Weights of a small mixture-of-experts language model, trained from scratch on English Wikipedia: 48 experts in each of 5 layers, 570M tokens.
Below are experts of layer 7 (counted from 0) of a mixture-of-experts language model. Rows are named router (the router's row for the expert), gate (a neuron's input weights, with its number), up (a neuron's input weights, with its number), down (a neuron's output weights, with its number) and show model dimensions 0-223. Each number is 128 + 24 x the weight over its row's rms, rounded and kept within 0 to 255.
Before each expert's rows: "comes before" lists some tokens at least twice as common just after its tokens as in all text; "comes after" lists some tokens at least twice as common just before its tokens as in all text. This comes from a sample of Wikipedia text that the model never trained on. Tokens count by the router's weight.

# expert 28
comes before: " |", "0", "1", "2", "3", "4"
comes after: " ", " |", ";", " (", "|", " −"
router [135 116 160 144  86 125 125 161 106 114 123 125 121 126 100 166 123 135 154 112 130 105 121 178 150 136 137 123 132 106 109 155 124 151 124 118 176 126 127 154 129 145 134 138 181 135 124 167 141 106  86 159 126 136 111 140 108 110 111 155 117 150 140 108 146 142 189 157 149 121 111 169  99 166 136 134 140 102  94 153 110 150 116 132 174 139 119 142 101 106 124  91 157 116  98 120 134 108 133 109 151 108 113 136 120 170 144 194 182 151 140 141  98 132 135 126 129 178 139 125 135 105 137 139 130  98 128  93 145 128 154 118 101 137 106 178 127  91 127  82 107 161 108 208 145 143 124 132 166 178 119 142 117  83 132 154  83 119  76 134 112 157  95 139 128 127 145 114  90 134 123 118 114 131 173 129  67 142 148 158 124 123 133 114 128 150 142 146 134 125 116 136  98 145 153 125 120 106 135 162 136 141 179  99  97  90 137 127 114 155 128 147 142 122 159 102 147 126  94 118 169 161 116 154]
gate1 [136 252 136  91 105 132 122 116 119 132 138 143 126 141 132 149 104 125 139 133 129 149 153 159 103 133 151 170 121 115 125 152 118 113 132 118 141 114 110 153 128 125 104 162 165 131 119 135 137 123 127 122 153 119 111 144 114 144 155 131  84 143 137 112 116 226 132 141 139 155 155 129 154 153 155 114 100 135 136 105 135 126 125 122 118 148 102 123 143 146 129 137 121 123 136 125 156 119 121 111 143 115 118 126 154 150 146 125 131 169 165 113 164  99 125 141 156 170 136 151 113 127 131 121 147 149 146 109 111 239 128 108 148 141 138 144 124 128  94 111 115 147 127 121 112 114 123 132 117  99 119 122 115 125 121 147 116 106  90 136 119 165 119 106  98 137 156 143 146 150 115 136 128 132 117 158  99 127 127 136 123 149 113 137 120 125 143 152 165 119 134 123 130 227 116  80 138 220  96 165 128 139 144 159 158 103 139 124  79 110 133 131 105 163 148 123 118 116 105 130 112 129 114 140]
up1 [126 133 116 132 156 133 158 134 133 132 127 105 111 165 121  97 148 123 102 104 159 120 126  99 169 141 119  80 134 140 152 125 142 176 115 134 122 161 110 109 103 137 152 116 131 103 130 132 126 113 144 151  74 149 190 110 145 114 110 103 173 102 113 136 148 127 153 108  72  85  84 151 108 146 112 122 132  96 121 161 105 145 152 134 118 140 129 132  75 123 143 133 176 114 129 127  99 200 126 141 126 162 158 116  82 104 138 139 109 140 108 102 133 122 147 136 140  77 120  68 120 140 133 125  68 113  79 150 162  92 117 137 128 121  97 142 171 121 142 136 140 125 130 134 129 135 140 138 139 137 103 132 150 157 139 123 156 156 193 148 129 148 152 156 132 131 130 107 131 104 167 133 124 136 154 110 162 128 120 127 154  79 151 137 141 123 137 108 106 152 129 102 135 120 134 182 152  58 124 122 158 121 117 152 118 147 139 145 191 162 119 115 174  88 111 128 134 146 134 119 120 151 147 125]
down1 [105 159 160 129 145 110 124 134 133 129 125 110 112 143 100 134 103  85 132 132 132 151 150 106 140 118 151 113 165 130 149 112  94 122 127 129 148  98 118  92 114 109 108 154  94 138 123 105 113 146 134 100  87 164 110 125 158 116 128 156 121 133 138 174 117 138  73 120  86 121 101 114 143 117 157 113 123 144 140 152 104 166 144 122 150 115 160 129 140 134 165  97 145 165 149  78 165 157 137 161 136  98  98 108 151 134  93 155 117 122 102  73 155  80 115 127 161 153 122 105 140  82 131 140 123 156 146 141 118 131 137  83 180 118 108 141 142 112 129  81 130 110  98 120 114 119 142 161 181 145 134 138 123 122 157 131 169 114 151  81 174 121 107 134 131 140 124 139 107 108 131  77 122 150 132  74  75 137 118 114 157 119  80 159 107 162 130 120 112 131 167 135 145  95 127 121 113 107 108 150 136 195 107 101 167 134 115 185  86 119 132 134 122 137 155 138 145 145  87 135 119 110 135 140]

# expert 17
comes before: ",", " and", " of", " was", "s", " is"
comes after: " the", "1", " his", "'", " of", "s"
router [142 130 103 136 138 120 151 114 103 150 125 132 125 167 117 115 108 122 125 115 122  76 135 135 142 144 140 136  96  98 106 151 107 103 127 160 131 113 128 135  67 146 136 135 157 115 128 114 107  95 108 138 137 177 146 157 147 106 129 119 121 125 136 153 128 134 177 177 131 109 135 131 109 175 177 118 142  98  98 147 126 156 169 182 104 100  94 146 124 183 184 167 149 111  95 111 132 140  88  63 157 106 130 133 104 146 175 135 180 118 131 124 112 133 127  82 119 132 159  90 130 115 124 109 125 142 103 140 148 113 171 116 123 125 129 179 165  76 150  96 140 169 152 131 144 123 109 133 174 144 103 142 170 150 113 148 171 134  94 137 102 126 149 113 127 130 126 123 155 119 143 139 137 119 152 101 144 129 115 136 129 124  94 149 101 132 156 149 112 142 121 117 172  97 156 149 138 107 133 155 131 128 178 142 138 133 130 149  76 150 130 148 158 123 140 124 172 121  83 111 156  96 111 139]
gate0 [203 103  80 171 108 117 130 151 104 140 104 135 167 134  98 109 187 108 132 151  99 119 100 108 132 152 141 169 135 120 157 101 114 141 154 135 120 151 150 161 108 121 114 133 108 115 134 130 111 108 103 161 132 147 141 144 108 131 119 122 136 108 139  92 168 103 153 112 147 128 116 114 116 144 124 146 164 120 124 121 122 114 106 111 108 125 102 119 140 155 162 147 122 104 138 129 133  99 111  73 113 128 122 160 118 141 128 122  83 117 111 133 138 113 165 163 123 133 156 142 151 103 165 139 113  94 109 103 211 127 143 136  95 149 145 109 157  95 167 125 108 127 119 125 151 126  49 145 126 118 140 139 120 134 116 172 109 149  98 137 117 130 152 131 120 105 113 163 134 128 147 107 144  88 108 114 141 110 127 143 175 117 149 175 124 133 129 154 139 149  93 129 233 120 125 145 153 135  99 155 136 142 143 121 101 188 123 123 109 136 103 103 158 102 162 121 140 114 143 109 153 115 154 122]
up0 [122 150 164  94 124 159 155 128 164  65 139  79  99 116 147 141 111 111 128 106 155 147 187 147 133 100 114 100 123 122 140 138 230 143 121 116 143 151 121 125 134 187 121 168 129 137 120 122 153 145 148 166 142 144 169  76 115 129  97 144 132 133 110 120 142 140 120 147 116 151 130 134 113 112 144  97 100 157 132 146 108 115 161 110 133 139 127 158 142 104  83 119 142 148 128 133 214 161 192 175 103 120 123 181 125  94 130 132 129 102 158 166 142 167 114 111 133 154 112 117 149 142 112 170 138 177 150 105 117 129 125 121 159 131 129 142  67 129 117 120 124 138 134 157 146 126 152 137 105 128 112 113 118  83 142 104 122 100 148 104 178 135 112 140 128 148 146 150 100 166 138 164 104 158 121 134 128 123 144 117 114 131 117 124 137 125 107 120  84 140 107 142 176 104 124 144  91 115 134 108 116 135 131 112 147 111 105 109 146 115 139 115 105 140 114 145 108 109 116 121 133 131 126 109]
down0 [129 137 141 127 175 134 106  50 125 143 118 101  99 144 103 126 113 143 141 123 118 137 143 161 122 118 129  98 111 121 134 146 132 129 148 134 150 113 162 107 109  98 159  91 135 113 143 100 103 128 140 113 148 145 147  99 140 118 159  95 113 140  97 163 122 115  90  96  80 159 131 184 134 121  95 125 159 120 122 103 115 142 162 176 104 133 136 114 134 136 127 116 106  90  72 132 120 157 102  92 173 114 138  74 166  98 109 113 121 148 147 126  96 118 137 127  98  87 146 140 157 154 137 130 134 162 116 127 126 117 118  91 113 144 129 149 127 130 119  29 132 122 115 180  60 111 144 136 119 127 135 126 117 169 150 112 155  98 132  83 126 135 158 147 124 148 102 112 119 156 147 139 116 181 141 126  96 128 120  87  98 164 143  93 163 154 137  91 115 125 102  95 115 154 135 119 141 128 136 134 125 157 170 115 143 100 140 126 125 115 146 143 107 120  99 137 141 116  95 113 114 153 138  93]

# expert 44
comes before: "\n", " The", " In", " He", " and", " It"
comes after: "0", "5", "3", "6", "4", "7"
router [161  93 143  91 107 131 158  99 126 134 147 128 108 128 159 136  89  88  96  97 140 100 141 156 134 158 100 144 118  60 147 105 161 143 104 158 172 120 152 153  63 115 137 125 151 126  65 130 109 154 132 128 130 157 155 126 136 112 120  88 139 148 142 108 102 154 175 144 121 135 125 163 125 184 141 123  83 119 104 131 124 128 153 111 104 138 116 185 143 165 124 134 117 118 158 110 123 144 157 125 145 115 134 130 111 122 124 161 164 146 138 157 153 152 100 114 134 144 118  99 144 133 124 131 164 131 127 144 134 140 117  98 153 103 114 182 126 118 117 112 142 191 106 196 176 129 124 139 132 131 106 139 124  90 105 153 113 131 125 132 142 180 100 136  82 133 128 146 167 119  91 112 153 176 156 163 132 117 140 101 136 121 117 115 139 153 104 155  86 143 125 159 137 141 120 126 163  86 127 171 173 118 113 103 130 143 136 121 110 150 121 146 122 110 126 102 150 139  98 117 133 150 111 150]
gate2 [145 146 232 105 132 156 148 131 152 169 122 148 106 157 120 122 125 121 110 120 110 122 140 149 130 143 133 146 140 164 143 140 114 116 105 137  99 111 152 123 116 122 123 129 111 139 139  86 128  95 125 111 123 118 122 125  95 150 136 100 154 154 152 116 150 183 255 123 148  91 139 106 127 156 152 141 132 125 184 118 127 156 130 167 132 104 125 140 103 165 127 146 124 135 160 162 126  69  89 144 170 125 120 116 136 143 116 129 125 107 167 121 123 108 109 122 135 120 167 131 104 101 160 123  99 121 137 116 128 154 218 127 119 116 103 153 126 121 137 129 119 109 151 151 136 140 159 103 107 119 137 113 156 182  92 135 133 152 133 162 144 140 154 111 128 135 134 104 120  88 128 129 134 152 130 116 113 133 144 106 128 112 129 103 133 104 163 144 142 144 140 124 119 146 204  91 141 143 139 149 106 108 111 125 102 139 154 123 106 130 136 147 122 126 108 150 161 141 137 113 120  92 134 125]
up2 [162 143 151  78 109 163 145 133 130 184 131 122 145 137 150 100 137 116 101 108 142 138 173 160  77 120 133 138 101 143 131 122 145 114 171  98 117 102 154 139 125 105 118 130 104 163 102 112  93 104 137 114 133 112  99 130  81 191 110 110 111 167 136 137 155 171 127 109 132 136 167 130 139 131 138 172  82 150 178 115 165 123 102 158 143  98 139 121 132 145 103 138 134 154 150 162 110  71 116 189 139 155 123 129 141 149  98 144 151 120 164 150 134 148 130 145 107 150 133 145 102  99 131 104 103 133 156 151 129 148 126 149 141 128 153 117 102 140 136 169 131  88 162 127 163 119 132  89 109 119  94 138 125 169  74 111 119 125 128 151 167 120 194 122 129 130 120 111 141  90 111 102 126 132  95 147  97 119 154 156 120 115 131 112 144  95 114 168 155 148 179  89 115 131 121 102 121 112 135 158 120 111 108 142 113 121 159  90 137 146 138 156 122 140 158 147 113 170 163 128 120 116 130 142]
down2 [152 117 123 170  94 149 111 127 106 122 120 140 162 117 159  95  87 123 108 151 157 132 142 136 111 126 148  95 107 139 149 142 113 182 182 121 142 122 120 125  97  93 110 118  89 153 106 127 117 113 105 140 116 124  99 134 164 122 118 156 103 127 157 134 115 117 101 137 139 165 142 141 145 107 113 146 110 173 117 148 203 116  96 168 106 133 148 134 139 114  92 110 129 136 126 154 149 148 110 119  84 135 123 127 146 170  87 118 175 146  89 133 134 132 112 145  90 137 132 125 120 140  96 126 104 136 162 159 154 124 128 143 158 140 181  94  93 126  97 255 149 122 146  92 154 116 119 154  78 122  81 138 121 146  87 128 113 108  87  86 118  85 131 142 155 129 122 138 108 124 103 118 166 108 158  98 144 104  99 150 127 135 125 113 144 114 118 155 133 129 134 152 136 117  96 139  91 128 115 124 119 137 161 141 158 129 125  97 153 123 130 111 150 131 117 127 130 106 133 113 130 144 130 120]

# expert 24
comes before: " ", " —", " Win", " October", " September", " December"
comes after: "\n", ")", " —", "%", "\"", " Born"
router [144 125 161 110 115 172 118 133 127 135 137 100 116 181 109 144 123 108 135 121 180 127 124 155 169 108 112  97 134 124 121 154 129 116 108  73 143 158 117 145 129 171 102 125 116 135 179 109 126 101 133 117  88 154 139 125 148 111 130 113 145 143 132  97 107 133 198 157 127 183 132 178 109 163 156  91 138 119 123 159 111 155 172 143 142 135 137 169 119 137 153 154 168 122 108 119 101 158 106 113 157 124 145 149 122 105  83 156 126 143 105 112 144 121 129  84 122 179 130 131 141 149 127 108 117 129 144 176 142 134 132  77 164 129 144 135 173 120 127 107 151 176 136 178 181  94 110 168 131 170  97 140 122 122 122 163 131 162  91 104 122 131  95 110 132 120 156 124 155 105 126 130 173 150 129 123 195 125 171  93 130 155 118 151 127 154 155 134 148 125 110 113 125 126 103 118 153 123 141 138 148 107 139 111 105 141 140 107 140 168 113 144 129 124 124 131 164 133 111  90 148 144 126 100]
gate1 [144 192 134 128 111 114 135 132 106 115  53 100 110 108 152  97 123 106 105 157 121 107 120 127 148 101 162 152 148 145 133 130 163  87 145 118 127 150  85 101 148 149 157  68  94 163 154 115 131 120 142 160 113 119 142 112 128 120  87 117 158 122  97 119 134 156 152 134 132 138 146 134 150 145 143 141 127 141 112 140 136 101 147 131 112 136 116 121 109 118 135 146 160 123 138 129 141 164 121 140 137 131 124 124 138  90 137  99 122 156 109 110 130 139 128 127 139 120 139 130  94 110 184 160 102 131 125 143 139 220 124 150 149 165 132 139 165 116 143 122  93 134 116 146 134 103 142  89 152 156 124 117 148 143 152 116 152 189 167 108 122 129 111 135 133 110 104 106 102 188  84 137 164 103 137 175 171  83 135 102 129 145 117 142 112 138 141 121 147 122 123  95 143 181  97 132 112 129 102 139 131 129 142 161  97 132  79 126 176  88 143 140 121 143 106 124 106 175 136  68 106 134 157 140]
up1 [ 96  91 126 110 123 145 111 136  83 118 127 162 165 105 119 179 108 113 122  71 136 151 143  98 149 125 109 164 136 147  87 116 124 178 145 131 123 148 133 126 156 125 123 105 110 157 116 122 124 123 103 123 132 117 110 133 165 104  77 103 165 150 151 127 115 155 128 128 123 135 136 118 136 111 130 104 159 138 119 135 110 132 152 155  94  98 116 117 139 112 130 103 144 135 139 154 128 168 165 126 102 140 131  91 117 116 132 138 113 137 146 111  82 104 110 144  90 135 151 139 131 115 145 145 150 162 168 132 146 119 128 108 112 153 162 115  71 107 106 131 146 134  86 159 138 112 135 122 176 124 125 111 138  87 112 139 123 125  97 126 136 213 116 125 109 157 102 124 140 131  91 110 122 138  87 107 131 107  89 110 143 158 101 105 145 117 136 129 101 120 163 144 193 138 134 111  93  66 184 130 164 115 101 107 147  95 179 159  91 128  87 120  93 120 139 140 110 142 109  86 136 122 164  92]
down1 [167 102 119 121 109 150 151 105 108 129 157 119 125 113 106 129 101 173  80 132 122 100 118 149 101 130 122 148 111 116 107 154 112 109 145 156 170 156 144 139 124  90  95 121  70 110 128 120 107 129 121  70 145 139 116 182 105 130 130 142 153 142 125 144 130 128 119 143  86 132  87 136  92 115 143 143 155 142 141 181 119 120 140 171 142 170 178 117  86 158 147 124  96 109 129 130 112 125 140 107 164 101 167  79 116 118 116 144 123 109 170  74 181 130 168 125 160 111 124 122 119 113 127  91 139 139 149 112 101 116  96  83 129 138  96 156 149 171 107 129 108 146 190  99 141 161 107 129 133 122 113 183 104 124 128 166 136 144 132 144 147 125 117 124 136 140 148 145 123 129 132 116 150  93 101 127 112 112 179 117 136 141 127 130 134 146 133 176 138 134 154 120 194 137 118 120 150 111  81 197 122 130 127 131 129 151 121 141 123 132 120 126 128 121 130  96 125 101 111 134 107  78 145 139]

# expert 15
comes before: "\n", "|", "-", "==", " was", " of"
comes after: ".", "\n", "==", " The", " ==", "The"
router [142 121 103  92 129 142 130 120 137 125 110 123 154 132 102 135 117 148 128  97 129 116 159 112 143 137 171 142  92  96 139 157 119 130 113 126 145 128 126 132 131 178 117 145 152 128 105  94 132 130 108 146 143 133 164 118 134 144 106 115 134 148 141 124 151 138 153 162 176 124 136 167 136 191 152 129 129 131  88 149  72 135 169 140 132 143 142 127 111 147 125 167 114 121 116 158 121 134 152  99 182  89 109 147  93 157 199 142 167 136 123  95  87 125  89 131  94 134 118  88 180 114 144 113 136 177 130 150 146 134 148 106 133 147 142 132 125 109  91  87 143 151 160 154 169 117 104 152 170 163 117 159 164 129 123 141 153 133 140 154  96 170 133 176 132 108 129  98 165 138 111 122 150 136 133 102 151 134 138 116 186 115  88 147 119 158 155 138 116 134  87 136 150 133 116 149  99 113 119 187 132  93 167 146 117 133  92 145  85 160 158 121 137 128 144 157 158 125  92 110 138 121 141 117]
gate0 [170 148 128 117 112 117 163 108 140 135 117 113 127 134  57 185 168 154 122 126 104  90 149 124 116 142 168 140  98 142 119 138 106 121 128 167 142 182 152  96 127 149 100 105 185 127 161 139 145 135 149 158 131 123 104 117 152 160  92 100 113 148 129 140 176 157 128 110 151  96 153 177  98 127 166 145 144 125 149 111 158 145 125 143 147 161 146 115 156 121 144 166 122 166 103 113 158 130 141 103 162 148 132 116  96 156 160 110 124 151 133 125 128 105 110 111 118 136 140 154 117 121 138 153 120 145  78 136 160 139 144 106  82  91 149 131  77 139 129 116 153 133 134 139 117 153 131 151 152 121 144 134 142 109 124 118 149 103 123 116 144 163 170  93 133 146 130 115 129 147  70 105 126 125 114 167 132 110 130 129 170 161  79 155 151  88 109 133 124 128 142 128 201 169 144 111  88 118 158 145 122 127 160 128 117 124 156 150 143 133 157 148 119 155 108 140 108 113 173 171 146 133 117 116]
up0 [122 123 124 122 121 104 142 129 120 128 120 129 150 118 108 189 147 146 107 103 127 108 146 103 133 184 152 144 116 134 104 143 178 149 120 142 121 184 144 113 129 151 126 126 132 126 140 125 136 129 191 159 144 133 120 112  96 167 118  82 131 141 142 110 122 130 117 118 163 138 149 142 154 133 129 118 127 130 178 146 142 136 118 121 152 127 138 117 160 109 136 130 169 177 108 150 214 153 136 166 130 170 130 111  76  79 123 105 100 157 130 119 129 124 137 133 111 115 145 166 123 146 173 175 105 137 109 107 117 124 118 142 124  68 178 124  74 150  91 134 109 127 135 132 104 160 116 150 131 116 178 106 138 127 101  95 132 116 133 110 179 157 131 132 153 121 118 135 103 110  72 124 126 146 120 154 148 139 124 154 180 132 123 108 106 117 156 139 123 112 145 120 108 144 145 136 101 155 107 139 123  52 122 134 143 130 142 178 135 139 144 179 135 160 108  94 126 106 162 150 131 132 136 147]
down0 [131 119  86 127 132 177 161  43 105 155  88 142 125 146 128 165 124 141 139 112 131 129 102 146 106  70 158  82 130 129 119 125 123 115 119 140 112 106 137 156 111 103 146 164 132 155 130 138 122 119 152  99 120 145 119 113 112 118  97  69 153 136 117 153 121 128 154 106 145 100 115 120 129 110 204 191 142 173 131 115 150 143  92 119 125 119 118  98 154 130  99 137 137 125 174  87 120 116 127 122 188 135 111 131 124 103 114 161 108 128 147 148 140 143  89 110 141 102 127 112  90 118 109  97 121 157 146 127 141 140 118 130 139 112 153 133 113 191 134 191 141 124 126 157 130 122 122 149 114 156 162 163 148  98 182 148 147 104 117  95 135 144  99 152  69 129 107 166 138 118 148 134 103 123 158 113 163 135 108 108 115 134 132 152 103 129 152 112 138  90 164 126 139 126 114  98 104 139 159 114 112  93 133 143 141 172 150 125 147 142 102 142 121 144 115 136 157 105 123 120 132 151  90 129]

# expert 31
comes before: "9", "1", "2", "0", "8", "3"
comes after: " ", "|", " (", " in", " January", " July"
router [123 140 107 143 106 142 141  99 101 162 157 107 134 135 112  97 148 165 114  95 162  87 116 136 149  97  80 125 114 121 144 127 149 128 136 124 150 116 138 174 125 126 166 128 157  90 109 118  99 127 146 119 151 145 112 154 115 138 140 120 145 140 120 128 114 124 170 141 195 129 156 152  71 157 154  70 131 114 113 150 132 129 140 100 126 133 130 161 115 158 124 139 139 120  94 117 136 120 146 111 159 127  99 116  82 133 141 133 152 155 127 118 104 152 116  93  99 110 133 121 170 126 139 119 159 132 132 140 131  64 150  65 108 102 148 187 146  94 137  92 145 161 159 186 144 105 132  92 120 148 122 166 166 143  99 173 140  76 125 134 123 172 147 131 134 107 134 151 120 135 112 168 126 157 137 108 100 145 137 107 148  83  91 128 140 107 144 131 135 141 102 134 157 132 136 135 127 117 153 167 182 102 139 123  99 101 154 110 113 138  97 110 152  98 125 165 150 132 125 120 127 151  80 117]
gate1 [153 203 115 151 125 151  98 137  64 188 165 123 147 126 147 109 130 151 127 149 133 104 102 143 102  79 129  88 110 112 129 141 134 110 135 114  79 152  81 164 171 147 161 161 132 116 135 145 117 126 139 102 146 132 113 110  89 140 152 134 118 135 145 112 130 168 142 110 147 144 149 145 122 110 152 143 106 198 129 116 161  84 136 124 141 141 109 136 183 133  97 146 104 118 113 133  84  98 150 141 126 131  99 168 159 122 120 141 127 124 118 141 110 146 121 119 103 152 141 134 136 134 131 127 117 121 110 156 124 207 107 148 144 143 186 146 120 139 122 138 124 132 118 137 159 155 141 121 130 136 190 119 114 138 133 137 141 126 150 135 127 122 133 158 150 147 115 158 124 174 116 149 121 108 114  78 131 166 147 124  91 130 136 108 124 161 147 133 152 107 153 105 150 188 131 106 140 130 115 162 119 125 158 139 119 132 161 122 141 126 113 150 128 157 127 199  75 135 144 121 125  97 137 157]
up1 [153 125 153 150 146  99 138 144 105 124 134 117 131 129 114 121 138 131 139 169 101 140 169 107  85 136 143 136 132  99 136 143 127 221 135 132 137 125 121 112 172  92 130 162 152 120 125 151 157 147  92 115 126 158 152 125 100 133 145 112  92 119 127 101 122 122 113 123 130 114 101 130 139 128 132 116  63 148 188 133 124 119 121 133 129 156 122 126 150 141 115 151  87 164 114 116 136 192 132 119 142  91 133 143 135  98 128 104  99 123 138 129 166 127 143 100 125 142 144 144 130 154 122 163 195 119 133 136  80 184 161 128 114 136 109  94 113 102 165 123 183 139 143 127 120 161 148 157 100 112 129 120 144 102  97 121 127 131 103 129 106 184  89 129 144 111 151  84  73 131 127  98 120 141  96 129 127 118 106 120 162 153 113 125 109 137 102 126  95 140 184 113 139 140 130 121  79 154 129 123 143 131 121 125 123 120 156 205 151 119 144 196 123 143 111  85 124 134 125 119 130 132 116 143]
down1 [140 128  51 121 141 139 121  67 141 150  88 150 119 113 120 136  82 135 104 126 116 106 123 105 120  85 113 120  84 149 117 132 140 130 140 150  96 154  95 126 131 142 112 109 137 116 125 150 138 146  70 138 124 143 139 141 105 139 102 103 151  91 111 151  94 119 134 146 100 150  99 142  84 127 146 145 142 161 139 136 115 137 122 112 124 112 130 135 110 118 101 142 156 136 114 141 138  91 124 140 118 116 186 129 145 155 105 128  85 132 142 123 129 116 140 110 134 100 124 103 142 162 174 105  81 151 143 160 105 135 109 114 154 164  78 123 154 153 115 136  86 144 143 142 140 116 129 159 137 116 150 125 126 116 154 155 167 120 120 139 113 134  88 158 144 172 122 148 143 137 124 134 131 152 100 105 144 104 122 109 147 111 107 124  84 197 108 118  83 160 119 135 133 140 185 170 188  96 160 105  92 110 133 144 173 172 162 164 131 150 113 140 138 120 156 144 113 135  76 106 125 117  89 149]

# expert 25
comes before: "9", "6", "5", "8", "7", "4"
comes after: "0", "9", "8", "–", " =", "7"
router [123  92 132 120 110 144 138  98 114 118 123 103 141 100 118 158 151 144 152 115 117 112  96 129 142 155 124 114 134  95 127 142 106 143 117 148 156 130 116 143 120  86 138 138 152 113 135 148 104 128  94 154 107 133 138 117 169 114 116 106 147 148 124 133 141 127 182 160 169 176 135 142 142 167 148 125 104  71  96 114 100 146 174 116 111 142 131 160  92 157 134 144  83 132 155 127 122 111 100 117 200 127  89 164 137 161 137 145 149 109 131 122 126 177 123 127 113 149  93 101 159 138 106 142 141 167  97 106 102 131 187 101 107 147 138 141 177  74 138  93 116 170 166 151 170 121 115 109  90 133 114 164 153 104 126 133 112 148 154 105 132 158  91 151 129 112 151 129 130  88 103 121 113 137  89 107 127 110 162 103 160 153  77 134 180 172 143 147 133 149  97 144 147 111 128 121 134 120 111 122 158 119 149 131 130 137 121 134 106 126 114 113 145 113 120 112 166 109  85 117 159 138  87  99]
gate2 [ 98  82 228 106 174 135 107 152 101 140 115 126  94 112 129 120 113 114 163 112 158 118 123 101 129  90 147  96 118 128 140 116 135 145 129 140 121 106  95 125  89 122 138 144 129 150 122 130 128 143 118 101 153  88 178 125 125  76 133 128 122 134  93 127 147  96 210 103 142  93 150 133 119 141 133  99 123 125 129 124 125 147 158 129 107 124 149 133 129 139 128  89 109 124 130 121 154 140 137 169 124 138 127 153 115 110 132  94 116 128 111  99  91  65 135 132 150 178 138 129 108 119 107 103 115 111 144 124 124 134 224 137 130 143 124 129 137 109  89 108 150 146  92 137 114 133 123 119 104 113 129 100 120 157 132  99 132 138 136  94 107 132 136 113  87 126 156 122 126 111  91 136  93 128 117 137 122  87 169 113 145 131 142 108 119 132 121 111  98 147 153 130 131 130 229 126 149 150 144 131  82 123 106 126  97 101 102 125 113 143  92 121 142 104 137 140 157 155 152 115 112 152 113 105]
up2 [160 173 148 150 111 162 104 110 153 153 124  93 119 156  99 130  97 151  82 158 127 148 159 149 137 176 104 133 142 113 171 155 150 151 184 141 113 128 162 140 128 150  94 112 127  90 112  94  80 116 133 124 105 191  69 139 132 168 120 134 160 107 146 130 129 158 144 113 133 105  69 150 135 137 117 122 125 129 128 127 126 140 110 136 109 142 117 124 132 139 148 150 149 130 121 121 131 132 180 112 112 100 115  91 149 144 141 122 133 134 125 139 180 117  88 142 120 119 124 111 160 113 122 129 126 122  90  95 135 118 133 123 128 115  97 164 113 134 176 112 133 143 144 142  99 104 125 134 142 136 141 129 115 101 165 126 121 117 109 140 183 143 159 141 118 136 147 141 157 159 179  89 142 105 179  81 129 160  83 152 108 142 122 134 133  90 165 133 158 119 131 115 112 129  69  90 133  86  73 144 160 169 128 134 168 124 139 110 155 116 136 129 143 169 112 137  97  94 120 143 121 128 146 134]
down2 [ 96 127 121 147 107 106  89 106 133 146 127 132 136 162 142 118 111 104 167 142 148 132 123 100 110 125 130  97 108  93 113 101 169 120 113 127 112 128 160  98 140 138 134 155 118  99 172 107 116 109 113 101 114 102 119 132 146 111 108  93 112 103 115 154 117 155 139 108  75 155 114 150 155 145 150 178 158 118 135 184 114  91 144 100 115 130 160 122 154 141 124 166 133 112 119 152 104  97 124 131 130  80 119  97 129  84 150 141  93 161 109 106 166 144 150 125  81  85 104 116 149 137 173 119 134 119 139 190 122 129 127 102 170 110 138 150 120 136 115  95 122 137 130 158 117 143 113 158 168 121  88  96 125 159 130 126 107  95  96 120 152 126 147 126  78 142 101 119  64 141 133 129 130 145 135 160 112 131 141 146 129 177 113  85 137 162 132 153 186 124  94 145 146  99 119  79 142 121  73 117 105 119 137 150 112  83 143 170 134 117  98 144 158 134 152 140 147 143 161 140 122 131 110 120]